python train.py --d_shared_expert=320 --rope_base=10000.0 --rope_fraction=1.0 --beta1=0.9 --final_lr_fraction=0.0
Below are experts of layer 4 (counted from 0) of a mixture-of-experts language model. Rows are named router (the router's row for the expert), up (a neuron's input weights, with its number), down (a neuron's output weights, with its number) and show model dimensions 336-447. Each number is 128 + 32 x the weight over its row's rms, rounded and kept within 0 to 255.
After each expert's rows: "gets" lists some tokens that make up at least twice as much of what it gets as of all text; "raises" lists some tokens whose logits its average output raises strongly, later layers aside. This comes from a sample of Wikipedia text that the model never trained on. Tokens count by the router's weight.

# expert 1
router [109 122 213 200 150 158  77 176 153 159 100 120 102 112 138 118 132  75 123  49 126 154 180 185 137 134 103 146 112 133 108  87 140 171  78  85 153  73 107 120 175 147 109 141  70 116 182 167 150 137 129 109 129 144 106 126 133 131 164 133 142 154 143 140  99 137 102 123 168  87 136 132  92  98 171 191 143 102  94  89  85  90 164 130 117 134 118 130 143 138  53 115 129 111 104 145 118  92 194 148 120  66 144 116 142  77 170 138 140 117  80 159]
up4 [105 190 125 115 127 165 149 106 140  95 113 108 103 179 165 116 112  85 127 200 160 135 147 121 145 119 119  99  96 122  80 129 102 154 121 114 105 124 136 124 107  95 130 172  77 123 142 126 113 122 122  94 152  95 121 127  96 106 197 154 152 105 198 207 149 141 116 123 163 166 170 120 136 157  84 131 118 158 111 134 135  65 157 102 143 102 161 133 146 141 120 103  98 127 123 136 102  83 118 150 128 157 112 169 124 220  54 161 158  86 131 133]
down4 [ 93 142 145  78 145 116 111  84 144 132 158  73 141 156 110  93 117 149 141 167 185 151 115  84 106 139 124 106 143 124 138 139  85 136 131 159 192 122 155 116 109  86 103 160  99 155 126 121 185 159  74 156 125 125 104 145 117 176  98 147 105 106 120  88 158 142 115 120 123 165  99 125 168 144 131 129 122  61 160 169 107 141 163 102  54  84 109  91 118 140 152 141 166 150 157 134 134 131 177 155 104 113 169 107 123 105  91  89 123 156 107 109]
up5 [109 191 101  65 163 124 131 117 116 165 147 143 175 143 131 126 133 126 111 135 147 107 133  84 160 138 122 114 117 176 153 183 118 129 123 158  73 158 108 138 117  85 161 141 211  53 119  95 156 123 108 118 123 156 114 120 122 127  83 160 105 154 129 117 143 132 154  88 131 129 136 170 111 149 136 142 110 133 195 197 118 117  95 100 198 135 142 140 171 150 147 105 142 194 142  98 111 152 121 177 130 177 109 192  83 130 149 122 135 125 128 119]
down5 [157 106 189 114 153 128  82 133 152 127 143 123 142  78 104 157 197 108  68 139 174 100 132 160  89 146 146 127 142 151 137  57  92 165  61 172 107 137 172 106  99 198 137 163 196 182 127 185 141 144 192 150 116 132 138 140 133 151 117 147  69  79  86 109 151  59 198  63 154 158 144 131 113 102 111  94 138 123 113 102 144 107 133 148 119 183 140 119 167 124  78 159 145 118 111  94 129  87 138 170 140 127 134 159 152  80  70 158 117 161 140 112]
up6 [102 162 129  98 133 167 169 176 137 132  88 120 110 205 150 128 120 220 137 170 124 145 158  94 166 135 144 155 155 110 130 169 110  84 120 179  85 176 178 126 156 134 137 128 142  57  74  94 103 129 145 105  80 105 138 133 163  64  58  87 203  62 128 165 145 126 134 185 111 171 104 163 181 123  98 109 133 159 128 155 154 141 126 164 141 136 130 158 100 159 114 101 109 158  74  80 148 123 116 127 125 100 185 104 157 134  63 200 117 154 117 173]
down6 [119 161 104 167 146 153 103 145 169 143 117 145  83  84 112 173 135  93 145 145 156 113  91 182 141 128 156 103 130  64 103  91  98 134 203  98  73 126 166 129 158  82 124  89 145 116 131  79 133 123 177 167  90  99 124 149 150  64 156  71 151 110 151 153  81 175  87  88 105 210 173  85 144 140 128  81 170 129 158 148 130  98 159 134 141 112 192 117 159  82  95 163 109 123 143 138 118 141  92  90  87 112 129 193  97 115 112 114 152 174 171 115]
gets: ")", "\"", "\n", "er", " (", "p"
raises: ",", " –", ":"

# expert 16
router [117 123 189 119  90 136  96 168  71  65 117 112 106  87 137 115 105 139 159 171 114 180 121  80 144 198 145 117 134  90 152 104 127 202 132 121 123 137 107 182 127 142 170 108 150 169 107 139 152 157 156 132 188 130 149 143  80 155 187 136 100 114 147  77 105  88 104 142 161 137 141 106 149 164 115 101 118  83  78 184 141 127 171  61 115 142 119 167 182 169  93 187 113 134 116 143 152 116  90 118 116 109  96 145 108 129 144  98 135 153 179 127]
up4 [ 83 124 106  94 124  94 121 119  91 105 104 109 150 153 163 116  99 155 108 169 121 107 162  89  75  70 183 158 128 119 167 140 191 129 143  89 133 109 111 120 130 114  63 117  63  68 152 115  80 118  94  84 137 181  87 130 127  99 121 109 110 119  83 117 164 183 195 141 114 106 151  94  91 137 100  94 232 147  97 106 128 150  67 181 147 102 190 107 113 174 119 110 132 123 155 146 101 133 138 205 133 129  86 117 140 129 141  98 137 135 153 106]
down4 [142 147 163 109 101 106 139 141 141 143 135 153 131 151  93 109 117 115 129 141 158  95 101 120 188 136 129 170 117 131 104 189 228 160  85 118 116 172 111 192  85 125 166 111 104  90 180 137 124 110  51  79 108 108  98 109 186 100 115 190 132  62 130 104 144 129  92 133  56  96  98 104  99  55 167 142 169  91 176 135 132 124 111 134 136 138  98  91  97 161 159 123 161 146  83 131 120 152 136 156 151  92 115 152 110 151 119  84 180  77 126 145]
up5 [114  96  63 128  92 165 192 145 156 165  85 168 160 125 109 143 139 112 132 152 138 108 123 144 113  88 178 122 172 127 104 136 149 132 150 105  93 150 146 129 126 121 181 168 199 120  91 140 132 122 128 164 164 107 136 129 125 187 139 121 151 115 102  93 120 206 153 153 141 157 156 142  89 103 216 152 170 155 138  79  97 145 129 141  93 120 190 109 122  93 166  74 162  92 156 121 172 182 119 156 177  85 109 149 110 120 138 122 112 103 103  81]
down5 [136 115 104 150 139 157 121  64  92  66 105 146 177 113 155 105 111  95  92  88 157 118 109  49 116 156  93 171  98 135 116 217  83 180 105 126 124  87 134 140 144 139 102 123 115 128 142  88 133  91 100 152 127  96 134  84 135 120 118 127 137 162 159 147  82  85  57 134 164 169 154 145 121  99 142 106 182  97 129 106 169 126  94 125 157 103 126 120 160 159 108  92  81 116 160 210 169 101 114 105 101 164 157 148 147 158 184 130 133 125 116 107]
up6 [ 80 117 114 162 147 192  94 125 106 145 150 122 184 229 143 177  82  93 122 154  98  95 116 133 162  99 167  77 150 154  90  90  93 172 151 182 142 142 137 118 130 125 160 136 138 128 133 105 128 133 151 168 100 103 199 184 114 170 131 128 139 131 111 127 158 188 109 194  68  81 169 166 136  52 173 144  69 146 115 152 161 130 122 172 129 142 107 153 115 110 132  84 163 166 145 170 111 136 167 118 147 143 130 103 131 137 118 161 177 125 142 145]
down6 [127 105 130  90 200 154  94 117 137 103  99  70 166 124 158 147 144 131 106 138 116 169 142  72 148 152 100 116 104 142 108 169 128 129  67  54 132 101 110 157 126  73 126 108 197 109 121 137 155 173  76 153 178 116  68 154 113 106 164 119 127 158 157 102 153 120 102 116 163 164 137 134 108 119 137 186 134 145 175 111  74 149 121 152 125 107 102 107 141 144  91  90 115 107 134 140  75  90 161 111 194 129 112 148 156  47 117 164 107 132 162 105]
gets: "e", "w", "k", ".", "A", "O"
raises: "pan", "isch", "du", " Arena", "pop"

# expert 21
router [139 147 111 148 121 140  73 149  63 126 112 183 222 130 131 184 107 145 133 167 105 112 137 125 178 147 129 131 153 147 105 126 110 117 161 151  95 136  63 144 171 125  78 140  73 138 183 160  93 100 129  85  97 157 166 149 138 137 108  81  70  76  98  69 142 170 126 114 155 110 131 129  70 191 132 149 144  84 146  99 191 114  88 111  74 118 147 110 166 185 157 152 137  95 137 163 106 126  84 115 123 139  89 110  81 137 149 135 147 126 129 169]
up4 [ 54  98 156 167 138 165 140 123  97 116  99 103 127 165 110 138 129 160  83 133 190 154 143 100  98 102  88 110 124 184 165 121 115 129  96 169 164 152  86 117 116  88 114 105 132 124 164  39 125  84  51  90  93  91 127 154  57 140  99  86 100 127 169  93 103 153 108 151 126 116 140 102  81  96 111 137  94 135 167  73 126 153 114 135 157 111  53 118 125 117 166 175 168 150 129 113 160 110 114 139 118 200 191 143 154 159 133 102 101  68  93 105]
down4 [123 115  85 122 112  77 131 111  84 166 105 103  95 119 111 114 138  99 136 103 119 144 165  54 167 108 123 158 138 148 102 122 189 120 166 173  85 139 144 136 156 157 164 147 125 105 120  94 124 112  81 115 127 176 122 159  69  99 137 162 114 101 155 104 123  50 147 116 195 162  88 132 114  77  73 118 126 101 109 126 124 141 163 118  99  95 129  83  49 100 122 131 134 117 132 120 126 133 156 121 145  93 147  89 135  99 148 169 158 112 143 169]
up5 [142 154  66 110  90 120 190 129 120 117 123 136 136 142 144 176 116 119 140 128 130 113 103 143 150 148 127 108 111 204 131 105 176  72  82  82 112 138 164 131 102 108 139 158 173 138  98 147 187 161 153 153 107 169 103  98 122 118 116  58 166 116 117 100  82 167  99 188 116 136  76 156 179  87  86  22 144 145  88  95 185 154 113 146  50 142 177  76 119 139 125  54 166 153 152 128 105 145 149  66 107 123  71 139 114 171 159 164 130 133 111 127]
down5 [128 110  65 155  97 113 133 142 115 145 139 141 107  59 120 164 158 158 127 107 150 148 121 123 112 138  55 178 177 161 157 140 165 133  70 129 143 137 156  94 130 164 117 147 162 130  93  99 113 133  93 179 139 100 166  94 119 109 152 124 103 131  84 158 112 155 111 132  93  75 156 191  81 117 102  26 194 136 162 123  74 145 138 109  92  57 128 142 149 121 148 130 130 134 116 135 156 118 135 115 117 111 152 158 100 194 146 133 134 199 106  91]
up6 [152 142  68 116 123 115  82 217 104  98 161 112 178 174  84  80 178 136  97 188 129 120 129 148 104  91 103 146 115 116 167 174  96 135 129 134  94 125 103  92 184  97 136 135 138  97 102 122 137 148 104 162 102 215  69 129 146 125 151  72 139 146 138 117 122 151 177  93 146 124 171 145  98 115  93 191  82 106 102 112 160 165  90 151 137 136 117 146 153 157 173 129  95 153 148 144 155 111  84 154 159 108 139 139 117 181 133  47  81  88 148 103]
down6 [110 147 138 167 129 132 129  93 137  80 138  98 124 144 157 124 137 216 194  98 167 155 102 142 167  45 114 136 116  94  87 122 116 167 130 150 201  71 135 122 183  88 117 120  61 137 149 136  68 171 109 158 119 167 146 127 194  97 147 148 105  99 137 116 165 136 148 119 198 104 127 106 135 155 123  74  54 174 159 126 145 164 105 185 108 167 116 186  84 153  83 138  83 141  67 147 109 170 107 142 117  95 166 111 138 204 163 112 137 182 133 100]
gets: "–", ".", "-", "/", "ho", "mi"
raises: "2", "0", "5", "4", "3", "1"

# expert 0
router [ 88 131 160 106 129 118 120  76 106 151 115 105 172 148  59 172 137 123 146  80 120 187  72 155  82 170 157 132 126 127 160  89 113 175  65  80 118 134 136 148 170 213 144 142 164 162  86 114 109 152 142 115 189  64 134 144 104 188 134 163  96 161 110 113 123 164 134 109 176 162 145 146 148 126 141 165 161 145 105 204  88 150 189 106 107 136 121 132  86 102 125 166 110 126 113  88 169 137 113 121 157  93  89  88 135 120 156  88 127 128  91 124]
up0 [110  77 122 130 137  72 142 151 145 146  83  78 141  89 119 121 118 110 119 100  99 124 153 108 170 121  97 129 104 108  75 136 152  97 130 135 123  98  27 136 164 124 109 158 210 162 173 131 107 101  99 131  83 113 152 161 126 105 172 128 179 100 143 141 177 140 134 204 132 145 140 137 201 108 125 117  89  77  88 128 131 117  84  98 132 104 162 159 144 163 129  47  95 101 114 127  81 153 137 135 122 113 117 106 156 158  88 121 125  62 165 142]
down0 [ 92  90 129 113 109 139 163 158 110  96 119 164 131 132 161  77 144  78  88 196 122 111 234 208 126 142 120  76 108 145 186 150 156 119 117 122 131 143 118  73  90 168 110 127 117  97 140 118  98 110 156  70  99 138 108 102 180 181 138 158 158 148  34 144 124 160 146 103 131 144 124 157 118  97 152 136 109 112 100  76 185 180 138 152 150 169 129  97  98  47 133 154  99 124 115 132 156 150 102 102 109 111 183 149 130 178  86 120 124 114 143 133]
up1 [136 202 129  83  45 213 119 147 169 130 168 125  90 123 156 123 113 126  95 127 155  88 102  53 169  97  97 140  96 112 102 166 183  89 139 110 142 182  96 104 120 112  87 115 143  82 131 132 100 178  63 102 150 140 156  85 180 104 179 113 119 152 121 136 113 135 153 176  75 119 114 159 172  92  56 148 162 155 115 137 114 147  66 114 173 140 132 132 133 138 137  65  97 134 134 122 128  97 151 112  98 155 132 139 175 134 148 124  90 122 128 143]
down1 [119 116 111 100 136 186 118 144 109 112 127 145  80  84 165 109 158  92 137 129 120  75 191 120 157 122 113 106 123 167 108 134 199 131 123 185 141 173 119  43 104  89 130 180  75  70 182 190 102  90 134 123 129  99 137 106  73 124  97 153 170 142  85 136 124 104 115 139 104  88 135 147 131 150  83 122 114 170 133 103 144 131 152 153 109 153 146 154 172 122 148 118 168 117  85 137 167 100 120 121 142 101 156  42 143 132 157 132 133 114 119 124]
up2 [133 166 176 144  95 127 157 158  83 143 133 133 129  65 121 122  99 119 126 139 142 110 160  91 123 140  95 195 146 146 180 178 168  88  98 142  57 201 164 136 176 100 124 148 104  85 135 129  86 106 136 105 149 244 146 179 122  83 130 152 164 104 142 132 119 112 135 106 107  99 157 146 114 116 187 100 108 173 192 121 116 175 192  99 136 161 144 149 133 139 166 138 119 128 152 177 165  97  87 145 125  90 127  92 156 164 120 115  76  60  82 132]
down2 [136 105 180 180 140  85 175 124 114 106 108 101 138  80 113 131 137  97 142 153 181 149 111 147 102 112  88 136 118 116  95 124 125 162  95 108 121 106 126 112  74 112 150 129 141 138 170 169 152 140 110 107 137 128  99 168 136 156  77 117 103 122 138 168 162 104 192 135 112  89 168 122 106  93  92 179 124 134 140 129 144 126 172 118 133 129 113 115 173  78  84 134 135 182 113 164 138 181 107 110 133 152 147 102  92 180 158  58 110 111 109  89]
gets: "\n\n", "\n", " P", "'", " film", " —"
raises: "=", "The", "|", "General", "While", "St"

# expert 7
router [107  85 131 131 134 126 166 169 154 129 139 123 133 153 124 143 105  89 107 120  89 131  87 148  72 144  76 119  68 150  98 166 117  84  99  98 130  97 121 128 123 105 126 154 118 153 157 131 148 131 142  98 119  57 169 153 190 168 156 118 150 148 143  85  83  93 121  91  90 113  94 125 193 130 103 137 203  98 126 139 146 134 107 169  92 112 166 107 125  95 116 144 175  63 129  87 113  96 140 147 135 147 108 108 148 161  90 176 127  94  70  26]
up0 [106  92 138 105 189 172 187 107  94 102  99 182  99  48 157 140 151 127 127 163 135 160 158 116 101 161 158 137 138 132 146 140  88 111 145  48 118 143 105 101  95 114 151 102 188  81 103 149 106 155  99 137  69 149  96 192 115 106 119 110 117  76 157 138 126 180  96 144  63 170  88  92  88 134 102 101 106 132 140  84 140 131  81 120 151 127 152 124 108 139 129  93  95 153 110 109 103 167 161  93 122 119 135 176 141 156 152 176  93  87 178 148]
down0 [122 137 122 120 132 103  74 136 124 155 129 141  88  66 108  95 132 159 126 174 150 132 112 101 131 182 144  59 199 109 125 105 130 107  69 159 122  98 187 172 110  94 125 100  79 100 136 101  86  91 158 154 132 132 179 107  74  91 144 161  87 137 157 101 127 121  57 171 130 131 184 122 151 102  97 137 121 166 144 107  74 136 107  82 129 148 137 130  66 123  68 155  57 125 112 153 153  85 127 117 154 140  88 139  77  97 112 128 121 133  66  93]
up1 [134 146 148 162 152 117  89 103 153 200 199 149 113 143 120 174 145 142 162 172 125 136 155  86 161 106 129 149  83 111 114 127  63 127 166  76 173 133 157 139 161 131 123 158 101 161 171 179 163 114 146 115 109 112 124 139 106 128 135 147 154 180 145 117 124 164  99 118 136  90 199 142 126 132 141 138 179  92 151 120 127 181 111 161 145 178 139 135  83 137 153 151 122 108 138 122 107 134 163 138 156 181 158 198 113 120 148 144 146 148 122 132]
down1 [116 135 153 121  74 135  98  73 104  73 114 122 163 116 139 199 192  91 105 111 159  90 178 127 107 151 128 135 116  95 119 168 135  94 136 178 105 110 101 120 133 121 108 112 108 170 106 157 197  66 103 146 138 122 167  81  63 200 153 176 144 126 130 112 108 173 126 111 107  79 145 119  88 158 102 190 101 153  79 109 157 142  82  97 136 114 188 143 161 160 158 194 108 131 148  91  94 130 118 185 109 121 150 101 110 108 174 140 139 146 141 168]
up2 [104  62 134 134 127  85 132 142 207 140 138 122 130 153 134  99  97 115 124 135 119  86 145 122 150 134  78 101  71  92 143 140  91 199 128 135 122  92 118 119 121 131 136 137 133  90 117 137 161 140 120 147 154 192 127 100 163 161 148  97 114 108 127  89 101 162 144  79 133  35 108 110 146  66 117 130 121  98 133 159 142 202 102 141 127 151 102 174 103 127 120 213 138 150  95 169 131 141  96 204 151 183 113 129 139 113 125  99 128 126 165 152]
down2 [120 109 176 119 138  93  98 125 131  83 159 144 133 158 135 125 130  94 137  87 116 110 108 135 162 149 201 117 114  78 137 120 120 185 193 108 112 134 132 139  67  94 156  74 137 123  91 159 125 117 151 119 181 158  68 117 120 157 175 111 122 105 175  79 190 150 192 114 189 184  57 118 175  92 124  73 122  91  93 149 131 140 112 142 140 147 114  80 121  97  84  91 132 159 160 103  95 114 119 179 134 115 139  98 177 153 161  70  90 156 180 146]
gets: "-", "–", "'", "/", "vis", "el"
raises: "land", "right", "ear", "ani", "ren", "pro"

# expert 32
router [119 112 120 110 137 107 154  89 165 100 163 202 126 111  94 141 126 155 173 110 115 106  57 139  86  97 140 125 120 126 140 102 119 184  60 130 156 125 127 103 154 145 119 179 128 178  83 119  82 135 115  69 152 130  98 115 127 101  98 166 226 104 152 130 179  73 165 148  77 169 109 119 147  53  88 174  63 145 134 108 108 114 166 153 113 127  90 121 137 154 132 110 141 126 163  86 123 148 130 129 110 122 137  77 121 164 171 109 148  87 141 202]
up4 [166 136 120 131 147 168 132 108 143  85 141 175  60 139 138 129 158 130 209 142 149 112 170  91 113 132 152 162 101 132 101 106 120 120 155 144 122 114 108 131 139 117 101  98  98 114 155 173 115 159  78 100 184 129  92 117 135 127  95 154 125 107 103 113 138 120 126 167 202 110 179 135 150 134 162  74 210 193  68  65 110 125 111 133 212 104 108 152 130 118 158 163 127 156 136 124  95  96 115 131  92 134 183 114 155 152 145 165 113 160  95 138]
down4 [104 123 168  89  67 109 152  92 165 144 107  78 132 128 183 128 178 144 129 136  91 117 157 116 142 118  96 121 186  89 113 130 125 112 100 143 164 172 181 167  89 151  91  81 109 118 112 155  96  78 128 189 142 113  90  41 165 102 180 155 108  78 116  99 180 143 146 113 133  87 133  99 119 214 166 150 135 143  82  92 140 154 122  75  81 100 179 105 111 133 171 118 108  72 113 146 132 136 117 107  74 140 122 107 136 145 131 137 129 178 162 179]
up5 [138 100  96 149 136 126 144 121 172 235  52 128 108 127 155 165 102 171  85  90 153 115  88  88 134 205 172 104  97 176 112 131 182 177  98 133  97 175 112  92 165 115 125 151 137 131 135 139 115 145 111  70 115 134 157  72  76 175 135 135  99 163 148 147 109 162 151 166 134 106 117  96 120 129 173  82 140 134 182 157 102 124 106  84 124 128  84 119 118 179 124 165 138  93  59 147  53 146 195 118 144 112 177  59 166  96 157 146 176  93 128 163]
down5 [ 54  32 118 134 114 130 168 102 132 143 114 127 124 122 139 141  99 177 109  62 130 169 111 140 141 135 118 152 121 157  99 132 123 129 172 197  68 137  77 111 154 177 133 126 114 129  87 103 214 147 128 142 114  96 113  72 160 104  95 123 115 106 142 114 150 134 155 164 112 124 128  85 107 198 108 134  93  80 106 172 116 140  90 108 147 136 139 156 107 122 121 133 116 190 138 107 139 144 163 128  55 139 148  52 109 149 164 133 151 187 146 120]
up6 [158  81  99 175 124 159 149 128  90 167 148 106 118 170 146 133  68 137 185 134 115 108  82 116 156 108  71 102 101 143 111 190 113 115 144 116  81 205 120 163 120 186 129 119 105 117 106 161 126 118  94  94 178 169 104 168 128 104 151  71 124 140 109 151 104 114 121 149 150 127 116 195 120 124 108  99 122 181 162 125  75 107  90 127 148 122 125 176  69  98  45 118 153 183 111 131 164 139 120 182 136 140 166  94 159 191  70 153 142 160 116 160]
down6 [112 115 143 206 108 100 133 124 112 122  54 188 100 116 136 172 128 135 124 141 108 138 152 136  67 174 106  90 134 123 105  97 101 128 132 128  83 109 102  49 124 175 118 106 115 126 141 149 167 206 105  57 147 129 180 119  86 110  94 162  93 153 122 103 132 134 154 136  52 108 151 129 108 119 143  60 144 169  96  80 123 121  94 139 123 169 148  89 120 197 102 158 217 117  48 129 143 137  96 132 133 130 196 105 104 162 143 160 119 149  87 108]
gets: " as", ":", " a", " was", " first", " su"
raises: "-", "=", "St", "Member", "Scientific", "M"

# expert 19
router [129 151 109 181  93  86 162 167 126 198  91 135  36 115  76 133 163 116 142 105 109 136 193 138  70 185  78 106 105 116 133  99 138 127 145 140 118 118 145 140 115 130  75 140  83 112 116 160 207 151 139 157 113 141 102  71 161 103 152 141 128 164  84 159  49 164 128 124 166  97 131 128 125 130 178 149 129  96 196  97 112 102 201 170  99 149 162 149 155 162  59 147 200  92 134  96  51 109 177 103 121 150 116 105 123 197 147  99 104  91 148 111]
up0 [141 134 100 108 128 197  87 100 127 104 153 126 127 147 142 123 157  73 136 108 125 127 133 107 139  88 119 156  71 117  75 124  34 108 197 176 129 117 142 123 136 150 172 170 161 102  78 127  99 171 130 121 119 132 159 171 107 157  91 116 151 149 138 130 177 236 103 110 133  96  50  97 109 132 140 131  98 152 165 100 149 108 119 142 145 180 137 155 153 121 133 120 125 140 100 163 154 176 139  86 142 184 164 116 175 107 145  90 161 133  58 141]
down0 [119 162  54 109  98 161 128 118 145 168  99 139 112 136  99 109 123 105 139 106 140 122 122 201 106 148 118 136  94 173 151 103 126 126  94 120 126 157 174  73 142  79 124 178 171 111 142 114 123 124 163 139 174  35 182 167  63 127 147  88 109 125 144 139 153 111  93 118 129 153 173 126 117 108  95 142 105 112 147 144 101 147  64 138  95 147  60  50 118  82  76 150  75 180 115 106  96 114 138 160 106 100 160 143  90 138 140 141 118 109 179 108]
up1 [ 93 183 166  30 143 127 154 114 126 140 175 165 105 104 101 142  95  85 141  97 154 167 181 138 161 135 165 102 195 167 153 141 109 142 110 143 169 121 119 144 155 123 138 136  83 132 173 116  69 162 195 107 105 126  88 131 108 120  52 123 125 111 114 106 111 120 112  53 121 108 169 115 145 140 107 171 126 153 193 105 147 136 144 130 158  98 120  90  86  95 135 139 153 205  80 131 176 129 152 102 122 177 177 123 127 144 158 131 142  77  89 157]
down1 [103 110 105 104 145 183 105 107 144  60 183 106 109 156 110 197 135 150 157 145 131 136 137 178 142 100 127  88 102 110 171 105 135  95 127 156  92 158  94 118 111 114  67  52  99 149 104 196  73 107 147 118 131 152 113 114  85 158  85 149  98 126 133 158 111 140  95 102 110 143 108  96 144 149 138 100 113 115 174 101 123 138 131 102 156 155 131 153 165  77  68 134 111  72 153 140 146 105 119 120 170 141 140 105 163 116 175 157 173  75 185 156]
up2 [ 96 150 128 169 124 120 173 141 140 108 185 128 153  71 129  53 148 135 106 109 147  67 157 145  99 103  90 108  87  57 112 130 116 125 108 158 158 139 125 108 120 105 121 155 140  58 165 148  52 168 146 157 124 139 134 132 110 165  69 149 158 124 160 139 155  71 153 156 136 135 156  99 132 149 120 112  70 142 150 150 159 141  92 116 136 180  90  70 110  91 100 156 183 137 131 123 105  85 143 111 115 140 153 185 117 115 167 172 100 145 166 144]
down2 [172 144 153 162 142 154 152 126 152 114 164 107 116 138 114  75 133 107 124 115  94 130 106 134 144  94 124 109 132 148 140 115 135 161 126 139 147 144 146 160 191 112 116 140 117  40  61  96 111 128 145 124  98 107 138 136 117 144  64 190 117  43 140 159 165  95 105 149 131 189  89 114  64  99  92  95 137 141 144 143 109 122 198 205 147 103 121 151 144 163 106 115  49 158 106 134 151  84 103 122 109 194 144  91 147 107  93 153 114 208 105 103]
gets: "s", "t", "f", "ns", "st", "in"
raises: "rap", "ae", "rid"

# expert 29
router [ 99  60 167 118 222 105 137 162 149  94 146 103 123  90  61 145  66 122 176  81 202 143 150  89  95  72 117 106 166 142 165 128  91 119 169  79 132 176 147 156 125  91 147 118 137 111  94 119 147 135  86 136 107 134  57  77 138 181  97 102 157 128 124 138 111 153 203 103 125 146  77 105 138 112  76 142  37 155 133 169 132 153 151 109 104 119 148 133  96 105  84 110 174  77 191  66 106 103  98  69 140 203 146 122 124 145  73 118  95  80 122  97]
up4 [ 58 169 181 108  87 148 157  61 141 134  95 156  95 103 168 158  52 131 134 157 144  88 115  85 159 192 141 135 111  59 156 131 118 121 105 159  80 204 155  91 156 149  86 121 125 167  99 139 145 175 110  85 136 117 152 169  71  73 145 110 135 173  65 192 116  59 107 153 100 152 142 141 126 119 132 101 147 165 142 149 174  93 131 185 161 154 143  96 119 150 125  85 150 168 151 152  94 158  99 157 122 121 200 166 114 112 141 112 127 124 167 193]
down4 [121 118 147 136 129  53 136 108 158 116  47  60 148 202  45 115 145 209 128  96 160  76  97 158 130  99 152  95 143 104 132 121 143  82 150  99 189 123 160 122 143 103 162 101 120 149  97 118 152 124 100  86 108 121  65 147 154 135 155 150 173 140 129 106 177 169 186 169 112 117 127 146 182 106 138 127 156 129  99 178 102 107 110  76  65  92 152 108 112 176 140 141 130 109  96 156  82 166 113 148 153 143 163  83 106 167 110  81 124 215 150 153]
up5 [ 58 141 123 144 115 134 145 141 111  83 178 118  50  76 165  73 129 124 144 108 119 134 106 116 131 105 156 179  88 159  81 111  92  68 104 113 136 136 153 131 109  98 164 134 112 162 114 144  87 149 133 129 183 121 156  87 125 129 121 111 224  77 173 160 132  98 165 115  77 122 133 118 143  89 162 173 141 147 114 102 115 165 140 150 108 159 119 122  89 134  74 157 151 167 140 198 160 146 136  73 164  94 157 120 110  98 120 133  63 113 127 134]
down5 [190 125  79  71 159  85 139 105 198 113 100  94 139 162  99 162 189  90 118 133  88 119 100  93 143 123 126 138 162 163 171 144  94 108 145 112  89 130 115  64 117 119 175 136 126  80 126 202 142 113 180  75 114 104 137 130 168 157  94 144 103 129 138 168 136 115 114 129 110 125 104 125 114 140 175  90  92 154 120 136 136 151 143 190 118 127 131 149 131 142 118  94  90  99 133 113 187 142 164 150 167 123 128  95 102 156 190  67 150 120 118 115]
up6 [ 70 102 108  65 114 127 142 152 130  83  96 194 204 100 153 127 122 125 135 109 200  90  92 144 104 149 120 162  97 122 126 114 133 153 106 135 107 135 170 104 120 186 151 143 134 161  86  90 107 132 126 117 171 115  97 178 124 110 169 127 141 129  48 138 123  66 104 163 113 113 141 131 121 151  77  77  86 106 120 141 171 135 152 109 187 159 110 121 137 177 192 134 104 125 146 139 113 199 177 166  87 116  98 142 171  85 119 182 117 125  55 146]
down6 [217 149 145 139 131  96 147 132 124 154 112 124 114 127  48  70  87 132 134  95 146 112 113 136 163  81  69  90 174 122 137 119 115 149 189 153  78 187  84 110 155 167  99 108  73 131  67 161 111  96 111  81 105 145 103 123 186 140 100 162 130  91 120 117  97 171 163 141  99 134 123 129 152 166 170 105  75 132  99  89 117 201 161 161 151 158  90 101  78 133 153  79  99  88 150  84 116 173 129 127 194 138 142 167  77 118 148 101 176 168 134 127]
gets: ",", " |", " (", " –", ":", ";"
raises: " a", " an", " one"